Weights of a small mixture-of-experts language model, trained from scratch on English Wikipedia.
Experts: 32 SwiGLU neurons an expert, a softmax router.
Below are experts of layer 2 (counted from 0) of a mixture-of-experts language model. Rows are named router (the router's row for the expert), gate (a neuron's input weights, with its number), up (a neuron's input weights, with its number), down (a neuron's output weights, with its number) and show model dimensions 0-191. Each number is 128 + 32 x the weight over its row's rms, rounded and kept within 0 to 255. Numbers have three digits each.
Before each expert's rows: a language model's description of what the expert responds to; "gets" lists some tokens that make up at least twice as much of what it gets as of all text. This comes from a sample of Wikipedia text that the model never trained on. Tokens count by the router's weight.

# expert 41
Description: Determiners starting noun phrases, such as the, a, his, their, plus paragraph breaks and == heading markers.
gets: " the", " a", " The", ".\n\n", "'s", " his"
router:156165172097137071162123152108166102086115106145153091149098104114097156100109086090104169137165094167158144080101083103157095130175056120146166081116162145137104112107087187161098115127160101164188108099140171156174065078092098105090088146099100133160164101112133094071125152085103101152107112097178147138100093069080149140149171089140072104093148163114125089079119114086173159147142125116116159076093156088150159085144081109144111088102141110127082125180113168161173210148156176098106113107160111117115161162111096100117093112109099137177107146101136182158069130140141165157
gate0:136122152167164144139104174106159112094157095123087138162130168130137170023128142123098116082161096153168128163177070137150116115150163187154165120128144154109130158124142148088174149138098124142224169082100126150121108150153195096096160110102108158172115115191161127118147157170062114112165101175082087148115063158109123158146062168143115078086126132133157115118096086148136136105096142128184156111143126098100173088105126125184118099177113113155121163134106128129173166139163177097148181114043150134177180154074141098128081137123096155147131130106117160148190180146107122161
up0:138151114110147101106156121095082170146063156144193118110123128112104117137101107165132154146126147131109142152113158136122143132099137112097115118115056119145073092073123151181101107105148182170062098129098143149066123141124044174161151154136161071131182184084128115207138159168157166202107203098128194085142139111113166192156163168103108131162118123176121113117155134174137090107144143125123074146141127123167144151125128166118117078161093121103141091107104137093120096114111108214117101139156090135114091140176138078094163099164159086162131138147149085119061093151195093131
down0:133145125075161156156143115120134134135104118086136114185129081083114115107126090095091094144168072154139106114165137097136100143083121086090130116134191099084074062091088183208110110094150094149134109099188146114152090126114098134151123119123156150081167109146070133087139118103188140067112220075130187068085149124045171101103147094101168115122114124202161125106133094163153154134142161100125135123130171177149164175166156074102162095072120125125116157096144102123114171135096173131132105128119109129082139095133156181141168142180145072119106110113094090154082163127126144140
gate1:163141169095089119117170167123169065124119141078084122088105145056066118150077153088104139118156118135128161107160157092123159072182080132134147080158078125163109145124116127168109147114101053101141147073075143084107121099160153088065139131150079161129155155147088074115116147098093119135153062097180135091121086141121177162087119115133113174156176152173114149145158172146145109146161127158140145143065084161182165099131067117160100073060160116152114118091140143092171120137164193146146091099117151109111142098131163141083083148166137117173182146094129091143082140163135124108
up1:181133073109150137105101125132154154155231120134161106141100121152158108112124132109104120143121109167113133150088107131097079166118139094135176061154104145115135114049122120092145141156157134124136138131166056118126101097064112122103154160134104124164140145128124079136141095165183123184139176156107116147157140068132100150156180082175118127109066142105110201131091108127116132159106136183183143079126116134073119085116102115071090087163171134177132174166126142139152167104091100154132184217111107199175144191058135114107144152119107096143147118136180164167171111086087114150
down1:182123149163153114114149157119150091129157175138095100171144141147122119177122100106122183081180139134095105153082161108168111114110146064150228100099159198099132092110128151138140199064175105112159153162112118127173166097067094101158107131151066118129093107138100137120145122124109113169189081176113141129167114106122069131136120130146068170094147096127100123171143175157143138143117172093160185165147141109150091088171054132123081141114125147114061085137144142156108100140140102156149125187156120124146117121090149156208116109084129080133157209128093139102173161122137173146
gate2:096135129115135085121166126125158045093148128103160151142106141101143110168114095122100142102159186136143106096100066071142111127109163145099106167142125117143119128141123118138078106164131111119093099111157124071118180142123098127103142102128082113124059143137161192115143122086157155085193125063173138097124032095048124143111180070153058155199105149123105140159196122091154171115171175115205107096088148145139100092155083096117124135082130064145115171185047121098148181057129188121102107131098137127116149121098120119117148118101119119115156147116148129121098138142113154147
up2:063165118065142108157165113148147082117150108111185172159121121127166103207090082163099157126145188137137082138068054056127082097115175129119106179115129114111109108165143106118051152190137103117111147138129145118133170150120109115128150119147105160148057171150170171147118122110139181096174150097102102123110026142096120166140194087111132148171105136075098115122186077090181133126171146100200092137108105156134071110182094082121123170095117081120126161150086120096134165074098152139091139155113150146126151097092126137126137113135082127120152130113161121116083113134131125157
down2:113111086140087137140121170136134179111165127085120162193142137133144108167054122190173077127045142096147135123170108136157163152167113072110035115126096117143140155108121119089125142103130118118104207177115128117121153122098142123210104148165134131119105124084075143140149157126151157172130126138170157149120117087126135065132151145091152086129195108133094122161125170112159099120164153116126131195113127133140076191139096114149187091114083173083132137161197143109185139105084123118154151208088096201124109133098168170065151143182140085097109158122109149125136146145142096142
gate3:165187236155166083135143149110161181132139183102143126111113128139109116145098130092131148168185166123139097073136094165114134125137105129114168145134166100076133146054143145180083182114124122152113198184165111137144117110072144093096089128146075190134114155141128135077168134112122168137133159139140133123091139087082199122167171120165058129105092171112107132107162128144132119089117141132155116081094123114070113125117085129100129118106162104109075148082188185090127154139122088184115151092114131088180136194112169086101151100124123080141115156090124206086108092145137126154
up3:152150146113136087169184121145155152112108144105113177112077116106219171172147116085130146152158140113132128121107099108114125114105092093133141188137144133144182154148126174150170196108109162107159204163146156125148163099092171111060157187172142088159114166132232057130113189123168148155121155124100164155129141119113153144115088160111069078129132148154134142130140109139108136106089161169140084106112116138151173094138100153124110074114165089072145092099127165053187151129077147180102129077093157099188151163186119117179110114149146113118159161115121166108096101118126158147
down3:132170186124125108064111162096216131172154190120131176107182182117131112115154129106159119131109138139110158158184095159079169192129134111128102110031082120124119139076168133067125091156169134071140125126100162152121136115112132163141135103134153196121120194093021142155129113145170132121149148120135091123179123155133166134089079171136106169180116152115112148125151170145094150102173125138140122144163062132118127138132152124130135127102122162120162218126087143105144148121166102126203157075100115159205113111154118127104140167102144137138090112156074103118180144091114121090
gate4:127065173148086120174086136153137133144094116122147165107101078135149155171144136133150147136100194165126131101107091168111130117180063228200160074122172111136166079091114159134102120164122133134108105156145172069110119108149093124099086087110145173095141121122117088162162069109115204117098159157142113143126164140163102056119158095110133093105094134098125102096132130129137114162092133150105153130103100123116102108158124134161091229173174152201089101133090121132110149174191087125139143113144193088206108142154075123121120115139103122168105144185110146129130109109193140150
up4:105125188124063113139071126167075119149159154123145136124090085102118169141105136129108121129112195196112153147125138141075097076165068169213129079140163146162163120089093166129072072188114098142100099163083135119129134138151102097076092157178153200097113127136112128191130141114076183170130159114140118094123159145140094081100158127150132130105142123116111136092131130111090092200136133155139194107128120193146123117170139208118115187141130121142136081122178120142163133172109087182125155054104143112132090082202164153101131131158135126115089151150146132127130110124151072142
down4:123149126187101148094144118191106157170144131096168112150086155107155138144163130133092164070120116102143153152171162123102098154141134153114120119116161191169174126108120160131122145144130180177076109133142173120161125137163107141157160076148212119107058147126132118116100116152140107102105157091084125133120212149109089133104119174071121177159082178175144120036128155147121093143133110127154109097174151107101174129174106140127117029141143120174097170164134144216101086098144178135137124105091110151140148113059187181153164123099162143103104119185163082103157127139149100109
gate5:120118123118154134168102167108125108110112077124142193119157147099154134174133092162152160078137139110105135127154060121153144139173099164131090131139129107159111093203132119088116122112125148107145066146219143060145114134126151083135066080121130167138139127152146104091123128158145111121090097112195145093090178123180093143076150094121147081050146108153153083154112111112122110138111094143123189129106158063107122121163126145159131125106148139189040172160096106129150098168180124142132092125167178138162098183100093126084120148131122052163137041188108150164135069155162134109
up5:104139142061136118130152091122127160133115112152135123183079144146140071058118185123102129146111133107161142112103164115139141099076130072111135164185127149130129114099132130144138181137128069140168168109101046159144129119176132107101138182101186119163114112133134163187109154102124135119114138128111110136144050165091123172161067156178088152154165147113153129097123160145139125153096137096145092154153139237102168114087152129131119128106083149127161166108120095148133139130102126146201175095092088076128122106205126106161075162130141199136111118042125094129142202124051143097
down5:201109156178166171125117125113099141121134123111128116108122097062154112173152086076144118102122176152100131097141147147089099098157086107095114121101154143076097143132125130153146179150184151113124141110065136149161115129106089140125159129121120091107160178104131128055099155079107151139171178136128173142090074112138136103175149060088095129105100086062104186131154130107101195177123102140176122100153117095178139119132111120109136121124095094112108033156125103087177123089167129085082070187158103137114163105110181148175150060085072140081119157139165104101123085171183130135
gate6:135111125093113205102152117142170091098092170132138119106143161133114134118139127116137112107152137107155163103107128167137152139177050148164084137124110130162152130166089103223138107123133153144168103123101172110129160057160171148137119112139140169106155118140137124148184135129149173134100128135099189186136117081140139102133185135193115148190148172138204073124123092085166156080104129155166173105112102108159125136150078090112108110051200129077122134193153138113138123144137208108056108119178185133169137099129101089143103172216134100181150123130128124155161153104139133158
up6:100080113124077160084126100107125139074125114143147158127122142116075100125160165128129109079142089126104128127114160164152199140120058157153071101080093145157117139142122123185116089124125172137148127121143178132147171117156144128109123143118157121126133137164165086171164176142110157171121099074062116193131084079126114095146146170205135129148168135137167094139125121127091161129096139119158137113161147143170112108149077098114107120119204129081125128225120142060172112152146167088093096157166163130102145063134122109121141168255148176183145135144128123092196166142120108122
down6:110164080135149121110141147166101123116124156104146155089092085148155143148105100129123152162130151132113092194186096166138165132161199192109078186137104132163135122189126101064109173169123155060115220139093089105104152082100087139131104157152164118117170117113097126100109090049108132143091114202191095110177177157189112120102142086144127163148101077130143159160085108178153161143125142107114122168111163046131129170075122142110103134118173107160132086113125132143099086156099112138116139178110104117156140196118078138113097113124152079098139106114086083174091109104119135103
gate7:121173121143109116165148119165150142083116140119099172120042076122101144147129125102060126170097129215102155139097104133096095084188088162097105128104164113128131085094122131125147129153129090128139132103193110104115117110108108143145080134126109123129123119184120109133141155071163081114064133113112077152143116084071123139199069109107113147116118197161137143122081121141118139189095124136130139166066135143129109055074137120118168127113143147131182143162093081140167173152126099117185222092127107089109175109180172162107134200129137148166099163140036093152117139141109121096
up7:134119113114170124087120092113184125122167103140107147148110138203126140145134134114180116083151100159077145165084118140121087133139170174160142140123148155107132094104147095060199112143129147132110120071115168048127150105119116115107095076120117122141100157144109100110137055087088153096153075108098126173137128110081178165140113095111132106133099134111060070105110086121096156123077088134162109140073140116100079096097153090154156157135129149111184130186090135140150136139134154129192228106158175134116109116130080125104106155081116164159099208130067140035175164128098142115
down7:116111138147085115143151118110195164131152124086182118170117114121161093132153211130157153108084129119140090099159124131051165127126134129133092169112136132159156115144146156142138170129139123132114104144174059150127096125138143157124127135173095121115115132152110110101163119117168165116128178140211145148096166094097130110171103129133125126163089222105085126141173042065122164115192094156214073103193174162073120153107109119141181146114081182142166160117138054114173141152154183120162122099104116173122159089158131105116129123151152160144119071195133153114126105112152068161
gate8:127162130133083049113145119125108092149141128159127120128101186135155123146102118125182141124164153122167080130098159125153115131159122136131135115107132053112134134125137122161127179133119127098165131187122162087176086115090172192126131194110122181154091104176136141089156144120121123064134135150066162118121116093072121193088180102060140157167131115141181115121117124101187147116129102105064141102149182170199151074091064185080128122143125161119098129203135126122147137149173095130079209081121169093080100188176139100112153150136100101088110098095148161110122100143101149169
up8:146057194142153188161097150085152167111129103171111135090196088106150108130100171159141128170078122153068157184162154136096157128067113127151148117106136169120081120103108077132085123128117125127086149143156132178105181148155107087117134090151155115093142140093145077108069087152135170124108135101147124182101123111162131101179106145209152057101088177106063098120144087156095100127095113152117121207144126103088089180113189083103147136086191112097149188105149156144085096126152128154121090139145120090169146062096123133137117064098135153115106146129122130129160171110138165117
down8:155097118107119090164158163134131147096117170048139161134124118173117142095124140095088158113150094115116130069077122109101138124150087165163101144159189121118122131141108091111097123137078082196150170144156156201080135103164184125133110113114078169065126082092173128169064169131090173121163104118186132180089098103123163109136067089161070165142099132140156111169090097082084121108177128143116109171120164127131094138164138148139125162100187177157141097167168121160186097097156121155069139063062134119102186119130172132152141116151114123155158124093120175162086124163153167134
gate9:092101148139143180124127134118079101129115100148167145118181096146143131079094075162119125131131141172095161166117069125128175163155101170158119111137114128120111162170129195088069086115139122117101102183146122141162026125165086111137133080103141180072131156162145156111180126163156140146103141097182163053066133107113144179119185104137176102117123175116099130079086175075159083146162111147120163086069138116144084108137150165108103134098097118184143133173177083130145127149094143088105154080134103127119103164141082176058106145162109044095150108116109160115138109133148154149
up9:179140068099097066131100130133152119118133130149126122157134088081085131128116134123127133151132061121120144106133224124128079153094147098128114160109121167157126081168108121124191165092128155195146171062068135158133202176125091156108134169181119098195138185097133065138090160087146131149111121142088116136165132157129110154102071160099069085142154128123131151168117136148150171117121098175100057182158082131152151135084134153147174162136169145126170150089093176123154169110111120155124175172113157116149120095143138137190048116117147163148111153076139113171129187113134074132
down9:147124115097100143114082080081100104111153155124166082155132151163143150098058126157096141156088129117105189133111114124135132150139063071078099088058121132119102145100092052131086082087192099113103137135091187210149151096142111169151076090126142089118168113121043156090100116098149163136166182141167136126168104102116154152111205122155101139096128143099122124080177110097133123079141118129086133127149075161124167110155137145128164081119107073088134117146119170109156123094086109064139098185113115116122177103105133110128079077107110158116165142149122149098117201111187154124
gate10:094128164069163158117117105149176104127109141106194146175096070121162118074154108068058159150186143136135140167115118129092141120087077117157112109150089125193175155126090112209097061125163151136158078120098116147120186083098150113140150119148093104190172147132159097119181131096172181143168117112125189169144110097080143094143116152120117145132111129112167172108119119089140185086136116115160165103169141185181158119148077131131118134108188107138116130132130127164153109161040149129144101113169165212173141097125157137080092124129137155194124106114097129158111152149144084142
up10:103117150133153155145122181176139074112169160048140176158084075143111132113133131100115145136193138120130184093143114189102180127160087157122113108172107112175153172066128061166047126132121079149121164114108100122134177102107142118121105097130096094136160132118129093084188113092117150092126091106161126152176097114177147112154129115102101192122076134106151208124088143128138130132161164137145173049151101123132112103108138135174146129149190133152130130172107137147115155146103124076112108094132109198161105150102135148069110128179118140151125107122060126182095088183184053107
down10:071166121161143145105158105148194080139152099127208201122089089093097093134152106151125118170142123163147079163121104121124126127136163093149167195119111131162153105159145156134100151088141090080126139104097143065084181100150111094093078140149201082138153127123205117115114176115152128137088108133086151112172178177152023123155132127182132159150180084149180147177102133123076173157089109109081108149130212166167159161126122118138073119094117109118102112134124092106098104164101153126125090115145169112133139153125145133189122161108110142067152122115104110096106132136112069113
gate11:137169103098130147080089149156129119093113188139123122074068182183102115124123107081101122142104121119146085110085137154115156087128069160091139079191105120082111146140138182126148175182134144085109125184119109090176125099177147107138121181074119174058134116092116118005112115116122160175093191116151140156161123109127142181139099092078113160141131110111125116170100123100122092140104114118139124162140092097162118118117182129160105145177203163130177112206107110111123178190126150068137138118149085083100108200131117110112129106137115181129122153156115177159143145106137108142
up11:134134074084107188121142155104120132095115191114104127086045188151116088162139100096117121101153106104144123134075112160146138129120100158122140134165081153100141132184173115130194121124159138106146124169135148042160162102200098074142164099153131130058103137110062100061126092112093165149108174124172137134161129142138159155051149043128119204172168085120107127154139115132095065113161079096125141129100113124150073142157170164178117150166191127072176107150110138109156141114092121139076136122125114065130129152127097155101112129089107098094137157151153139139116138090154119168
down11:128165153131122171175166150165137140102138148051149141150118141093155062115154163171152153119147157144161102147179152136158134152101080099070193120165106075108128136048152115068157113107172151137164114142160120173151134126143080145109097117137116113099110163112146092130134103114130145138184125120140130119049123061180065137193089100165155122134094192115146172154143118131156126121143087156126169123112166059118156112102137110107125136190097102081134160121121104085178194147150143104158080138144130169171150109170150132067118112198064122173104105078104127063115102177167100118
gate12:159133161162155101165075142190114145097143191072185132159173087098078109139073152122140190104147123130154138085156127171140165124166138154131158092156137120132125147116120125130125099120129169151125125157104103121127109064154118108129087131079141126168138155149112131076189170073125151107212138106139160171184115121178156176125151126139112105104072130163097102134111119098161132091077151151147109110120146130120184156116160056126120066163160083111119174136169133070124180156148189097170115093096072140141138116060176101139085155142137195166156107109054085094112147166157090098
up12:135112128167071107114114146143075082126164189193106171135135123132087110131160106109204114110164119145153107140142193233143192086126112168147100057129126098160143169089178142120068174112099136070177065143092138139145086140119106143108078107113080176157112185102090111131114147134071080167113134078122124106124130150099111126110137123154100134117166142132093131148161107116100112140111121141114123102138102128117097101158142148134125080174089071138135121081203110045146167135109115111147133120101109134144090216155190079109120148122117161108133109112078110064175152158150099149
down12:123121099156101073145144102142112151120147103110180152099165163144115146101170111132131093141105114184110094095140106133124124143133087114111107139104124103150145125140130089085164098106048146145108173157119109127119095129109140174170157119176090164127115098074120172173191128184145169145165034123107092154124097074143160093084103150135102112123112175136129216150164143158086126122126184192183103187133151125059099126144070102139184148132195120148122153158127135106229121068116079168167088110110114160168146130154141129112121098133059128149102069122120115118199143141166127097
gate13:178153102062118166162153124195115104080131158131112133145116134179181109128095123141140163084132116188126117099165131189166151123142083184138146059094142108146135136133128121150047116095135128153118152147109157155213137088085149123040123128149092123148132142099149101137165145131063140105089101112168123117133075093186105117091090114088113157115153127145121087078162151122141171159145164186120126089114132064128109111126086094120149179112109195144119165185128125120131162098179190123166183101093096140151172107151140144161119160193118158171126161190138184143077156134106131172
up13:064144222126147198137157153079125129178176063133115132137144142069139175161121127160097172176148132161148078074127074120118129083110136090144137209128115117096176110149116098066115187098091091161145152000158124137137076143153135091180153116164155098128154146159128112199118158167160130161169167116130127132128136151130193125116081159151096161084119133117143162170160108164107111117123113041126134118114157135120181120138150158129141158119103165097135141080137120150186110179147114153126140128133162106111108145106120150146133129077110096173135112110127126101129073181141163095
down13:097121171146148114128083118074123141119064100134106047123158148101161099133152145110110179157149160133105136151137138160114129122102112136076136089130135140193126162155111100168154123104126093093125192118195173182136143118133117133059131110169120166120181098132094175132141151136116130122134072134179071151085146092159184149122051104162117104162089098091177078046151124128137145181092159113119171201104143092160138130165140076140187155064101169139156134133069078127153113158075112115126135071166112115118097166123114102168142151087192081077143150157126136130114138098152071126
gate14:157104077138130041092118175121161087089119116089081106109098146149134171131150190102126158075134133113155142103082162099150126146122126138112072136115139197166167098114089197126085094098121153143170101147121143141124144171129128090110057123152164131152085157141080128151137130131142151143103147098123163170173105129145115099129137031135102229133153133171175117138195109131164121169100115183152129105131106044090122081106070101091114113105203119140111171160125127125141105094129176145141107145108142167114140125074201070087127135173144116131117130137182135138102121148135155198
up14:159089109125135086137135141117160072112080099113063130067116115153154176191153146154120152108160120070176144132090122127118157115154069129140031162096173116148152139157048154131090095104138163156114133168142152122135116193118130096145080094131095159121083147154107126136112166143125142159105149111142127162101138114146089130180146071130054197194124128153178129149143104121166108163112192126148118113120142155096187154137139121169143107046179122157104206182084096096102080148097119102157111186074185166160093126096131110138118117147144129101084132116168113114131084083151111141
down14:089136080135033109104169142138126141147103166043153125126124129242094163155160105143113133128115150084113120071114112115199170127152139171101103151152144110158229127078143081162138157181060133144148146143127153104097066117159172137098112103118105155100118125128125160139102158123160161145101093123174107161170068189116159116089114125097087178172098153143096178113138150073102105139170136164126149156153183125157133182100121178093092124119177109127136091167117130141189128150127111129115163095127121117186090130112168112062145171108122104162143106101125103103103150149137088118
gate15:103113166122169178121084103092121071135195104131119068090148107150136070149150164134110154141105114113170114141099116132178130183122128156120122119169121059158107096144111140113152092201145113078158186162155106117139072136076111070124158119161106084070099094097176134112134129120133102122066144094123136134153177125074142146072224170168109113076110150126105160114142133081128194135144129134155155122164096101098137120118093129162107112051150120142076124102179132155100132154124086102124148072064134173128113135076083117174138164192103165156105126098130194158110119165078139129
up15:190129105140053141088116179124160191132137097128193103099129173118112119069103198174113094100168085117110153089167128078185134114148149126081114084113119154087106173178121134139140121100088116168124126084162140099175092152089210081140161142089164095194216138136109137136166100127151128100180112121126129180156119139148166142111044110128150100098132128124068133174116080153078101125085088164085115108127122114133135120094138151107133169134106127114130086107081115089149144093154157153162129073122148088079181146162149100094127118173126137055146108139130096138166154119179114123
down15:150119153128108164147098149068170129166171071204181109140211109167133140055115155147129169096191170132127179086095150120134118220116102099166180102122133175093152155134200163134135114102121088145071149147134133149094129172175173119140143104092104110147170183124175166136134139161110156095154188125135144134137198107111150089132120172093100115069165113129180132123159130157137101128152145150116076157115139155098161134132113092166126109170104171159168086195088105150127148103141089125150085111144122180135089127117168106077151128110115154078128167181138182123159140169101138120
gate16:194157139096116140077217163169139110094128113145118109137165095143132127187117188124149181109126108181147106114104119133105147189177112149120123082119165079110142154181127186147107122058153126094140128150080171164128110150166084182148100130169142167160092142137167158119108168089190144181112163119132191115113099133107174130155048125102097139086139185138127094145136133077159122146138127119190093138127194099151091108144112108190137117133103131117143138129116165101139089153104146154144158098162147169106065121117175082211111160111127099137151079066108123128083193142141091149
up16:154126104110085112079138169132125151109117109121055082101145129163131159120171134130157190115129117103153181083144132155113203180155135136126112080141141106067187120166105161131129133103189167163109165118125202114084113134165134159133135129156111181151095064172136125150136148121158055178181171096135155203161094157180116098140124124105099136151111164089128134165109142068129122150145141192132130117119210092132131131129120134190162125172122191120110098187133091175083156202135133141137104118122160189112123126119129095197148141147155158098149145136078108137038142141123129156
down16:101139108131125110172116103141059130131084189104102154105096149099138148137140097170080178065135178158097163103084154203102112088143152131099113147118077161107194118167151126113160170152098142136116138154060171110098131074137109082090145071106140176119009157080145130101130105101120157127109062119130113124170125197148053159071114145155123099135111069139065149130125170122131076111118135147132133166108130125125096093083131131129099120127120104090145152124086146115070110086109129153137097108141131085173103128207151140116125192078117123130165122145101172075151129145120085093
gate17:120117124130114150203128103142190128112098126169146128063112162075134158140121099046134127162095099125158144111160183219142140105117095145116131112127140107085154133127178141143111159124134148139232139122107146097161149127137185117122173163071168163109122144088150088117133164081126148151138125137137170102121137111109175094108156163114115085095117140156110098181115110150115110075118054103091174110180096182167095139091174100163141153153174133127133141145108156108225159101094152090086129110156136132125078130099081138090045134103141125143107097070096146158148141203076136153
up17:134160158119158116166118141161196106100120150155106100077108157104184151146106186093132125148095113136162137147083182160123071103115095193104091137164178063120106080106130205146123122097142140142165192088034125136060149105122203101115161174127153167133120091131189113138120187123167117161142172136149186163106118096141130121105165160079155152097135145113149158156171143101177182085096103146106107131168147154189081152061141170120116104084191105112124147145131124146169157162108139109113127109102161133129149106126127091132111136148190141122117118112129135154111158217076111149
down17:151114139149098124137098143212147079120059136147091062104084104094169158098156134134160157121111066096089206175155088156181106111078169174105109138137189121034117147164148147162113129170085142132139119128124173127146125121161124086154138165121157106164126119127103105116088105146182105137070143139073132096129181138182184118096045098131146116163167107158101097128142135122143117133118145099066104076166111176120098136125164109112153182165115130129167204104107128141129151156083093085096100138113123083138137115216085140149133136159127114115125102071125170105099134103150174110
gate18:155094154072143119168141166120159113127059101122130070119078138124132093142117152137127124105108156151121062160155050142172191110167092154105176122173141130110178098119066153160146184143148138102107102146134141131158121116118174085069112133111128143127146100084148112098142140159129122128136151101165180108127103111089168172164158145113130138106156213163169114125117097084178118134134123066166170159056120065124099085105146121082199119107169149163056169139090099119119108159103126139125124109134115098165096167065155132075110135132108099092090118119110118142013119183154145093
up18:140086103223126182097158055118130132117131088104131133055090124063124101123116116164081081138165086141112125208137114130112186171101124167163179106118075115164136094162183194144134084128117130107105123137125111137121131127142125119180175122106106076108071165164190147108121142074129105134076146130130141141181127129142176144142103207142064119102197145174145117126127105169182165117067131105098141165149124139206173087086131114165137143114121109105134121179123144087114143112111117073107099115114144064136181078130130151151113105126130172101157120098098105151071135141106091138
down18:137150137133136096105118117115166167146163058096157046132140134117132181137121136107096127149178144130122154078132136131150104158134104148121156130174161091133100175105122136162163146086172133154164126128183171075130115119208176177113098070089124110140127117151120151101105140012151149086116114185165186137150130134154169155161182166151131161138125132143155039124098133158117175101161140165161157152127138106125129102063111124114101124158192116111080141079116106160164154115117082130141194155139119131118154142110159137110111163112169127103067137165077044170137217093112121119
gate19:091178163126183114130161135151135068140152132157139177166156165078102114108082112132114109142214137153107060076108112166178140144152115096163132130149117157099133154114110128148083115073097137126112072085135126193240059132134135130141162139151096150128149121134150131146138133122173139125142113127130102031073098107114152177126134154083133128084138148112102089134151107119140145172080131150083153098099104102167125131095103113095186148103157189165168102115151155109191185187157162121141188123121138139154076171130101130113116147119069096147162155101155150119099148208150180147
up19:104101098105092149102114184133143131150200147205107102150170117141142098109127160184158125163169167110179107082087168176143154083084160133161151088131117120135148160113116138089110139119158148121075102122150149173241108125144155144149142105103113180131116186156167168118107121082130138086167156124061178070107124096102107160097117084064185115059117133087102150122209095131124159140074074153112137149093109108121121122171111101109117159087080160180131118161133101094190160130127098140162155124148072140093089165149115129176178143141080145121127138084130121100123142168163154130
down19:099111077152092147151173155138144108152129144082132084178141141143167109145141134103155130155062080100128091146129061129130148116074163089079091141137105133139160170169071111081126160159095114205133138171082151128065104148121098125088140154138181152079195141107145108112127124137142162129162124130089134120097135110155071171106141092156085178134124220090173060133137101148095154125116079176139145135097088172083158155146113106135133108069098112160131106111195107077177108164103139103106130200118117098144211137157148139127136169167130128091110126154104147121129162120115080043
gate20:125148066132137122091166140182131119070130188120139095058105133146122200123100087072123125114192096153118133103151153173094089125138055161137156131164127147079119181139127150116126152118107205104148112124145191173157144096165131112126139131139129165153126120175123080116164143151213067193097141106133091130129130107220085149139126136153123156144123161109139111121100089135160145092133129147117143120134089030150101134140081108103132074094195101115130120106158121153132205154159161125099078133114140193121116095154093107146120094176110147150095084161125175197083123134151153154
up20:123178125171128148118097112164053093110137117120059135109091157171102206129120132105084112136052121149119074102129125099105172125168115123100134150137158121096108093129120110071125063082161177157118111126164132184151139076123183098175165157109122167093140148173101121171128128132162103159146161119164124066139160140108163107128106179089111156116138099122112157090133147061146141158089127133126153177148158063096151081110129126137166117109124167229061161096157108071134112144178113161138058126072150139133062102108088149073142160069072135123127102105105142162108111126110113134
down20:122134156119129140140100148087113160140076116090143140129144128113140127122165134062138090145115164102128152197191123106148172204156131078083118076073121193112163125085142100120116143106167146141182165142111096079105138086071136176194130136112154117144122115081120120131077121176047102145153102131152140108218165138145169111160102112120157104101156120142135103168130116117148218102097117139147132143144189130185128168128121133112077148194111115198119093141130165115056072138149136139134141186095099159099129111105129122111151149072115101093067087150150075165100112098110191125
gate21:161198110094127121112110142156140143091148144129180141106062127152113137127138064124095143106106076140158119131064077164134208135145117170103119085156145115067145165089099166155127091147189138174116111183147118115124101093120184099182110158072121096101149116118135120152161138103073098112128109128131110163195095107164117154092118180115129142122061132148100114118109134086128083139076175181192170080117155116134120112117158131119140140135122182144155101221139137089155174137225120111124080109102097059159188174138132080107127106149189119155118150148085150153143109103116132095
up21:138118134107113082079111144122075139172161045132136192131206187082133137104141123114159077134089076090165108097148099142108131125171202118149147148127136082133078099100190154109115174116115115130138140103087118108143065145127104153119160086115147181121077078116151173127079154158107087152183173133132092156118109192121148085111166116177105109118181147096116094120167162119105154166124101113111115116142195149120111144104125161130078129174078143137122122139128053191168147159099126134148128093129131123105091160181131143058082138111113119160124144093136135119161204193117068166
down21:114129169082111169119144137089164103134067120155140145122126141086177167092136141105146176159108081108129096115153130104116122147146076184102146110094123142051151141150069168110135087110103151093143100119144142189101197153146153066142129138106110115145191103122125118178155161102172104090103076122133137153135146118136128243147083233151108123062119149114127113129150075103116112115063079121135130187080153121100073105133164146134097128133132090108150132157139125107131128145129132149168102091190105110190168123121084076152152125112119050120112166055121146144104151132066158153
gate22:163180147096137135140117178169120121120136143076114145143105181090149085168114114147158185091123127125140159068095077137065189113193104123131114102152131106179147130013123176143127081116145056124149164059103153103132086107173171067088118090141122166107134091136093120105122158200127105169127150089163164165180108109100089092126095117186118160133136080160115140093140133094094087156111152157167122101126093133102077107134101128146041113180128139157125125171124096090166109128107161078162107116127063087085148140103153112076125094117113104122141117125112111092107131117185107123
up22:141100111148138135149156134126176140163107120103096141137144130124143085125124111142133127100104146169145167178115140136111174124158129087125100129123175101115185117081137175131146134122210165075161122108148080137140127125189148081143138137120080082101130131181053123208130170231118103202176131138114150126137161149149130092124102126188119107091093088126116114060203151137119117156094142111175133159146158100087161142122127128140107099141103090140102116076108094120131111132103120129189106149174159121102085058110137169188118130060150102169210104144082159110156079063192146128
down22:095133119086065111089120115159031116119137137101143124160163148120141093170135111144095138167110093078149047105139153156095172141128113125122118095150195076171159132121097120106097148109095091111129092130074207158093120101113136161159108075125154150129127123105171111112120123156118161101125067109135103212146137143116135142079091089125078153116171104164167167143139170147150054117159180176126145126145095093114074119107116140147083085113134141124154112110128163132124088134142198099096121110116180159128172129083128105071165104189068078166124144060091115115092105152153048123
gate23:095142221122184085110106107164124133110095162102177148150156153124168188068108126153082127194102150157181123112132110100134178108107069117095161104154109066140122100135155179135082128125081126125086136124116119129196043100115110080096138166077138154147093096130128148121198170140092117137107156085170130116110041154121104147129103128117101116166112138061178131183131110107179130099092090158121104175110110153127188156121152118121101102131148143176073169121105146153112203143161096109117136143113149079129132189126141156130097116167140147098076053162113085143149132171137127142
up23:138080128129139079118119090151167125081096152211188154117099151117128134084127118106133101134121162164092103065132108125125134089133035164160153142111126071120137089104153170144089161109093099127073105120099121126201046106115170079155088160116141159125072132134133155132184086100098095098118154094127132158134101128143171111164035080118160156144110121097095137194107105179112123139089091154070141168115104119094149116126170100117135183125173165128160113113080129116145151135151161121183126149132134117163161104122097152134102120169135176133044105192104077140194139089116157096
down23:067102085175097134133111130167104128082182155078091144054096128120079129170163088182181131118131068124104116149157107148110192161106076142118128097124187165161139155100169141154142167152124052149153147171094148087134155134138091122145114145151133143124210199158127119116170114086148154178133104126124090111069067129093164117153118108082120128183125122086195071124151175128113117145115153172142122139126136175085153127106160161105085132159185148120197151122139121087113135156156101145176128150159148164204122110160110138146183177140132068146139128141099078126116071130160143102